Experts of a small language model: 563M tokens.
Below are experts of layer 3 (counted from 0) of a mixture-of-experts language model. Rows are named router (the router's row for the expert) and show model dimensions 0-223. Each number is 128 + 24 x the weight over its row's rms, rounded and kept within 0 to 255. Numbers have three digits each.
After each expert's rows: "mostly gets" lists some tokens that are sent to it at least half of the time. This comes from a sample of Wikipedia text that the model never trained on.

# expert 8
router:110120138149198128093169103113144133113129169137115158131148159143146069144113127141140159078071130142146106169135095103158139165132100144123115166123113122158116131146105141134169106119098097127130081147110085163100099129123121098116122087058103142174107129150145134140154173157116132128103116135118130139147093137129084154131162121149120123097140136073111136109106189118116154146136154119104129122109157124169140138106112135121146104114144133106148087105147120144160121128111166143106113143134118132118101107112106147092158152131127124133117161128144064131097165113118094096120137131114156125102078174122179138100139144144155122105150105093110121123140133136128150116152
mostly gets: "ius", "us", "idae", " August", " Charles", "aya"

# expert 5
router:157127123122172096124159124114141133190109180124068094112128130142148139148136127116144156131087121152129149132120159127122107118079141187116121124102103128095115120085121144084138119087123139100088102142145111112093137129135118106108101150110099164108097128157107084114134131150077142114132128098152149096127144095132108166144129115084132160116150111142115135095133110110129091143106147138130126143134175110126109123181169142126160108136136103136106080129097137116130140109163106101099112126080094101123153152113103154131169151121106149093152146113125125114117113092129088140125133074134148126188111166131130116083118150101145123126126092107128144184151144101109154091155
mostly gets: "isation", "ary", "izing", "ization", "arian", "shire"

# expert 147
router:170092134124169163135164172113103152180121111115130167109154176135110075107102087121140172139112103133137098158127167148127186082143092122086091121113072160100125144102145119149128118104097114118120129154092106120096113133157105123152116149135103175113062114136141112127150144130113133091137126152108116135136104127125132160145155144105165143126122171135164146127102095159141131153157121117162142147108108109110169097179103093132122136150139146120148107135099155118123128128102144120146138075097136123167114164120137122081170132145135118139165101152121155125105144095149106093116136139107110085144124123112122152098105151131177126140126125138114109115124145148102118165123
mostly gets: "})", "”", " case", "\"", " cases", "\")"

# expert 22
router:128167145141135096125114167163110124140145123110160117154125149137150165088128095133139088109105138168146094131130116104086145130163091154086128126104145149089135151139126085143078117143152073124113097149116099160121102093155120125096140110147126165129163086149104110149115122121129162119109173135101120118129116161085158111139102125165097117186158128143136120130120183153109095145140082120144154112077119140126100120131114101121111093121143147128133165140145112167105149112134132167106162087133130129103117170107155105120146149133151125113152121159164132127102154138162134165112139176151128150134093110075115155084148126127128137130099154117148097153140096155106090123096
mostly gets: " Angeles", " Times", " National", " World", " California", " Australian"

# expert 85
router:178148114118142153140136116149132125126088141087118114087132132159141125176144178084132126170125116138145100145105113113153101120128163127100138101157098158101090141120111135168174120161149089106181168150142115146108184132112108093140143123102114142120139127122077155092148131133138113112154150127145080120109126152164146095143145139131090181099139128089134116145138124126111134114158139138130145166131118126093125115145111114113167163101151152126127124116126145113142099122131136116150088136143154117091119123119144107163131127088165168148146170159104061136125081119130163134115142106151113115110144131146143149075126105084098157146091122153101127102161156101124107118177
mostly gets: " Britain", " father", " Cathedral", " College", " institution", " Cambridge"

# expert 161
router:133137106132150181146106118119186157170157132128080101150118100116125111152078111135108086100096140145082137088138179109127166152106156097120154091098095124131111134170142131136149124128103149154145162128131179111120108125135118131140113085127101146173151143118111089141119098114116112140108114121128133127146098123094135138164130104133151091129152095134136134145123159090156105136124098129158139116157127109142072104166157099190112082125108085181125117132123107168160139131148091134134109119120097137186106122100151100113107156134148120121148139172103167148123160151123101129143118132095115123130102126142123135119154123076140125137138111092124174156084143137111127120131
mostly gets: " behind", " throughout", " for", " across", " between", " featuring"

# expert 246
router:151142100100154144138135124152147129115160172109073082135139108139140127146109146127099121139144147105126151103162171100153182120129143137129138148113104132096100145151123145098121104160101163184128153139135148141113106106115132096158151114130114138118137130102077095075128127111120089157140136161103120151110115104114138156134130106125145097092160144108142183131095117088172117156094186105133108156178118125167097118171156141176141116132157088160129116150133125112122153117133090117108086175126145138128148092116116086136146147123142126106172155157095099122117108155107098119155131112087104127110159102124095130168149109124140130119093125110127097130088143109153127116157
mostly gets: " against", " for", " at", "towards", " representing", " by"

# expert 32
router:121154119117142113114127124128133129165134109173121153109129155129136097090107142126162097113130145113128122158098125152115140129125135119147164156125159128135109183126114097090087071138141108085119111140134104146117141110148113147105123122129137127171113094166109101112121145168142114147096137125163146082107125147095139113086198178101161110082167141142143101099119133111119118158146127105101082146094137148123102113144133101117147139160127096117130095126126080139152171108117151165106139166079114134133114141115141157148093114118089115141115144104140152148116157107119113125131162174086117083133158161132134116136147102152149138133081131089095122189132157145083101109100
mostly gets: " China", "Japanese", " Japan", "ly", " Chinese", " widely"

# expert 219
router:149118116097102138143122086125129109155132188149101099107152124128142144153116131105142120119134134149145156115100135160113119128128177148114150120150097150140144105120089138080147118098125125101093084140140146104143173097130149098133125141140147141108095136154166101112147166152146148093100142127177178111138188125153115155116117063112142118118143156121149135146131127131119116128117107125144159174121150074143154134161133131137151083112093119110123095165126124093164137097191156113095110108148096121173128125090129166148135115100114180103142155110114126106117101084112102135174090101134171099135110144139104114098144141115120156121143114136115134164132118146146129086167
mostly gets: "ency", "ary", "arian", "ility", "toria", "tory"

# expert 222
router:114134091117108116133134122151137144098119107150138172127132137130117113102142135135112147109168139120139165130113153127133120121138159084155142150150152102138108113137084115142068132144113089109135132152108171102130139119155125182098098123104136113131129116110138134129123122163171109135103164163114128141125133132141144046132113165165077156179136147183099110135141111120096133163096122148106147106112139160118149131078106121103119126140130113174158126152158101137112148181118183163125121152118163130093119118161134111084102086158095112149106128113121107110131153138123158122097112145107107100113175140105139118118115084172108116162097147109141133158142144171107134078091
mostly gets: "cc", "pp", "mp", "zz", "cker", "mm"

# expert 226
router:111105134171062140118142114120103123133159139136154163151095126139131094164164126166139136110122101127122121142152088156168161156121102091113155150114149180162108138158106113154141118137143148158154136145116125159167144152107133126114096111110145123142129123125156140129127166108135095124087128135105144158136104139119140120121132158154164116121095125169115113158112160133133186153108142122137179113155109159167171133129150140124106177186100141113108114156134132114123122118086143137127122109091146126086119134148092126137138158111163147158105115099113116139118102160127156113120153115166101134087176111163140106198139096152099159110171109105104101089152133154122118158142
mostly gets: "sur", "avi", "and", "azar", "ym", "ami"

# expert 122
router:091107089114130120105158127150146180129120096180114124126168134116154105120136149124141178091158104074109153090108154123118142116138135099178128167134136127110132093118117122123105174147149144107141176160125198125138133150123160171089095152150091159149093126137150114148160112128108138148120132166163146143111113132154142174119144151156118117153102143172103100115106129165111123137095094153103121120111163104108146142108098112083098144154106143145169102152109102088131135152133138154121134110141134134094119110196091151105103128138114105143149164108147148098123133142119142111137147148136146136114169147105101122146149127122145087174106155110122118137129132137112164088111
mostly gets: "hall", "zz", "mm", "tch", "nc", "ould"

# expert 213
router:099126124077188072167091126113086182130133103134167167080132115132177102092132125145132101152091102157155085138135145090133110154117098074096125131160168089141144130094136146136116129145124160125099118155105086124116123078103127109118111109122161148146100126120093113119162120112126151148135142154123123145099107120090168140137097133128099125122152123135118127082108105115123126170122085155129100142106119121081105121142140090106180133103147125117140160119135132150126107125130116134143136147166157120100119158161168093125116087139109126131140155123168117119101159185146158176146122154107141112128140114098132120139129149086139112131113102152114145157118103131102142126094
mostly gets: " \"", " W", " H", " “", " Won", " S"

# expert 77
router:104166125124155155139144085139151130115168162122090164119111147109138101123124110131138179138123143171168152112133118120135123168170127118090116115107137152129088103095121167076148118134132145104099094123104126108120170085148105101123070137073106122124123144124116090110144135159136146137063150148175156127118160121124094144124080096109114169099157149120077076115134111145143170133142160120138148124189127135145156135104113165155160099107132158123112124116125083146171135097124126091120137131095127122118149130116077144113126128142127136112111120132112155132148126127171102134134129126146159107153125146117142120131163110156163133103118119134154153190161162148147118134139
mostly gets: "ent", "ists", "istic", "ional", "ist", " Democrats"

# expert 89
router:104126137107152137137111165098119162120082117137138134102139128133135148127141135122141135164107114155148096155104124095143177154097130124089133163100095118107171162119108097117117177128117107085139146171146131166100124113113140105145118138098112189100120107115136166119153140121125109116138149163092143087124119088139157147133136170133111135098104129126107122163107119139085103137107136090100116111175088126110119204157091152118150122123105134123139150159124179128141128116103153127100132100089150128162079139109134113081118094155140134126143115152155111127140079124141156149135149146147104127138127160136157084085098135085175150141122119111117139089067148114134147147126
mostly gets: "\n", " Formation", " Watson"

# expert 43
router:111097100140153140148133162146115120106156108085140135106121101108125099111142135115108117143134073131139098160148170134124119090108158117091087132149121084123158169114152137135123155137127130134111125111157151194103143126123186107150103138135110120129148097134138150155136131148147167148164112153150115178124121159113163105154093120125148096116136118129166127125125081076155126095091100133108091135096087142123113146150141114156142147080153152092171172066119132120086105100161106131110157168134157161102125126144126115118152088131123120142141150109120114147142140132109167162158121133122096086115126135106153127153096117073144142148130091152130146115085112113126082116132
mostly gets: " \"", " “", " Mr", "www", "Outstanding", "featuring"

# expert 139
router:167086146119167104123102141119119145188098161147151141079113108117134099120122152152169172165117088122149106167093103159137162144128118095133117136147102110149110131137115143106148159112134123076129172132149111113107110163130155125148110122129120130140123150139135154107096126122106077095109093119107107131104110081140121124168135180135137122125102131146150154121137074138134125159142120132131132121113121136086138158178113131152118155134148094090172144144121127127155111112069115109143156138147110159186092104158168150119133125121138115126128146130113115106091102157128119124145168100165079119105121117130130105087091132073151123092164108143119114125085129145109180141137
mostly gets: " prior", " decision", " requirement", " effective", " caused", " However"

# expert 106
router:103165156114143162117132149089161134108134132133112055116132166101118138103087106132079094166136093105082102103159108156164080107144113139135135135159127140115141094115127120108119125095109121123121155083137136146085134100138090128142101150132176115167135153097131155162122123140113117137134121090156150114123135175098151127117122131168116118108134112113107078113102110157155106147123128105099138127106138121100127131129108150120113125167105127097137176180139109117139160107186124107142177107133147107127091095171154083177128184109136134147134120121157143139146157166115108095119129113094148163135142108099127169107099146116141115142150162129114111139162115126119144153101
mostly gets: " =", "zhou", " Puerto"

# expert 168
router:113139117125129155122100161170137107136150113113126109123095116158129115085094124094113116136142114124139128136088110139100115149098134146107152157113137140121115192157121122129106162121121062114149185177097122106098142132112113126135122148130121075154127155123110106128125105175134135142161189141148114115112156119097142090092132133146106117077137125127161116160116117176150104148131155082133158119116123115108118111112124183107114116137182151135126147134159131102128105114160110143138126152113190160110156135133178139186146124102141113148111147110102097140159086141132094156119094164161130106124143105075131142111139107121138116136082170101153138132157126121151099095152
mostly gets: " Carolina", " wife", " Philadelphia", " Representatives", " Columbia", " Pennsylvania"

# expert 165
router:173125151105125139106134100116128134163119118126161096177153154164073127126101110107090140145154132135159148134130163102143157118133087096105134124141134115117126115119142104115131106118106135137087138095134143115112126123138093151176174094134106131119092122136094086084148167084127103146115100108154153135118090125128118139135090127130149151092119140078155089169120096164112139133105113158162148116139132148099129122124151122167116100093119081101135157147138141093122155126106095071150119138143160153164146147120117102094101157108099133126137191173128083135118086166169126099150146133153126096119162098093129158121123124125141112095117145103136110143125095091107157122122
mostly gets: " Shanghai", " COVID", " pandemic", " lb", " Beijing", " FC"

# expert 52
router:155146103114140138091126099117094119132098120117137112152124144131106129106135096098099164143178164116135167150134148102139128133111142148121145129100127145120163109096155108123153097128122126150113088127141089113156169140133112100165140114115101153105092084131146169118137158100120131131092118130145107089119175106110105160138130126109100141083129109110145115106125068142106164169098078126143130122138144120102118171151159107150155098123127092125181149113152101144126161096165121091100150118121129135195125143117138123088067149144105134176127128164178131165149093128155147129136089119123131119174108111121144102118157156082121139093114135099106124151105131106152155107140
mostly gets: " century", " census", " (#", "century", "г", "meter"

# expert 112
router:104138122162064141138153120164128180132121118134100149094141151082146105130152145101124139095187125122135155146139124159144168129143148120114166102101150177142128090113134117103088154108171101137140158103127135158159139149150120179112092111112112102089141116179199084118112139149155113137117139161161174150149124152164142103113109178133098157154115132135105138170116096135126130122087131159165120152138150159135130120162131118123099106112141108146163098116101138132143171124126122148133138085104099130136125111144108116114125120165092108146104124142152145144139154114137125112141096131142114104143177150154169129137126101164154112086111134156109151155150137150117147091114
mostly gets: "ctor", "bol", "ect", "matic", "lution", "vid"

# expert 58
router:145132101161121128114158128137104170117115111146081137114116125139119113121150103089104133095160134134141138143149100181103151128119132135141135115168121165149152128145143129135128123090129072111151141109124125159138106147171106174100110103115139098148175100154168130089150155153149147143126165144116167081094124165119173122135114165116145116104120126139160146170135136100104125130100112139126142146096107153132154127168129066147154124108164080115168121103122130098104122100072117168092095099092118132145109117165114087142148128122078117137089145168179103117109133129107121118103158119117134093117166169130176167137137127145112142095142146116106129147128089121103117128129
mostly gets: "a", "stitute", "ese", "activ", "as", "eva"

# expert 4
router:125145129123124129152100153204109117112114088132128132154085099142160121144140127138151122101134147144158117117116158131140106131145114159122118088146148118126184171107083117156069168111088135130144152141135119117157140115147124091133169156124151094116133109117152120145113135127143130178129164101105113130080109136082106130156095108099112130129093130141110109101160136134158103131140079118111160119125123165113125170176150134125133120108126143156144174130132102121104115110175100123142119115114120154088128160152114095142143096138146131083158122164138078118146104126098137183148120138116147151146093111122130095105114089157087177154096114160159083136130121087133146136096
mostly gets: "Š", " Sun", " Bang", " Ban", " Kh", " Har"

# expert 55
router:114130119164164107106147135123116129110128174155156122136115097154147154087116155155127127099141173113122180115141159094149123129125117118123114099138136108067100119148145173135135096162073155108109097167121130110112106117090091107181158136128118125143165155122122070121140087082087144141112102128134120166098109101083130168113113109129144125127157144129142161116108130112158110123090126123140113148140094100133162129127129139173140111121164095154127144138091104147116108103147109098154099137129125157158134133105114085141109140162120089104160129121102101089086102160169099098131130137082130147106109098111123122166137115107185133129100113116115124142098104124156116098156
mostly gets: " by", " between", " against", " among", "towards", " at"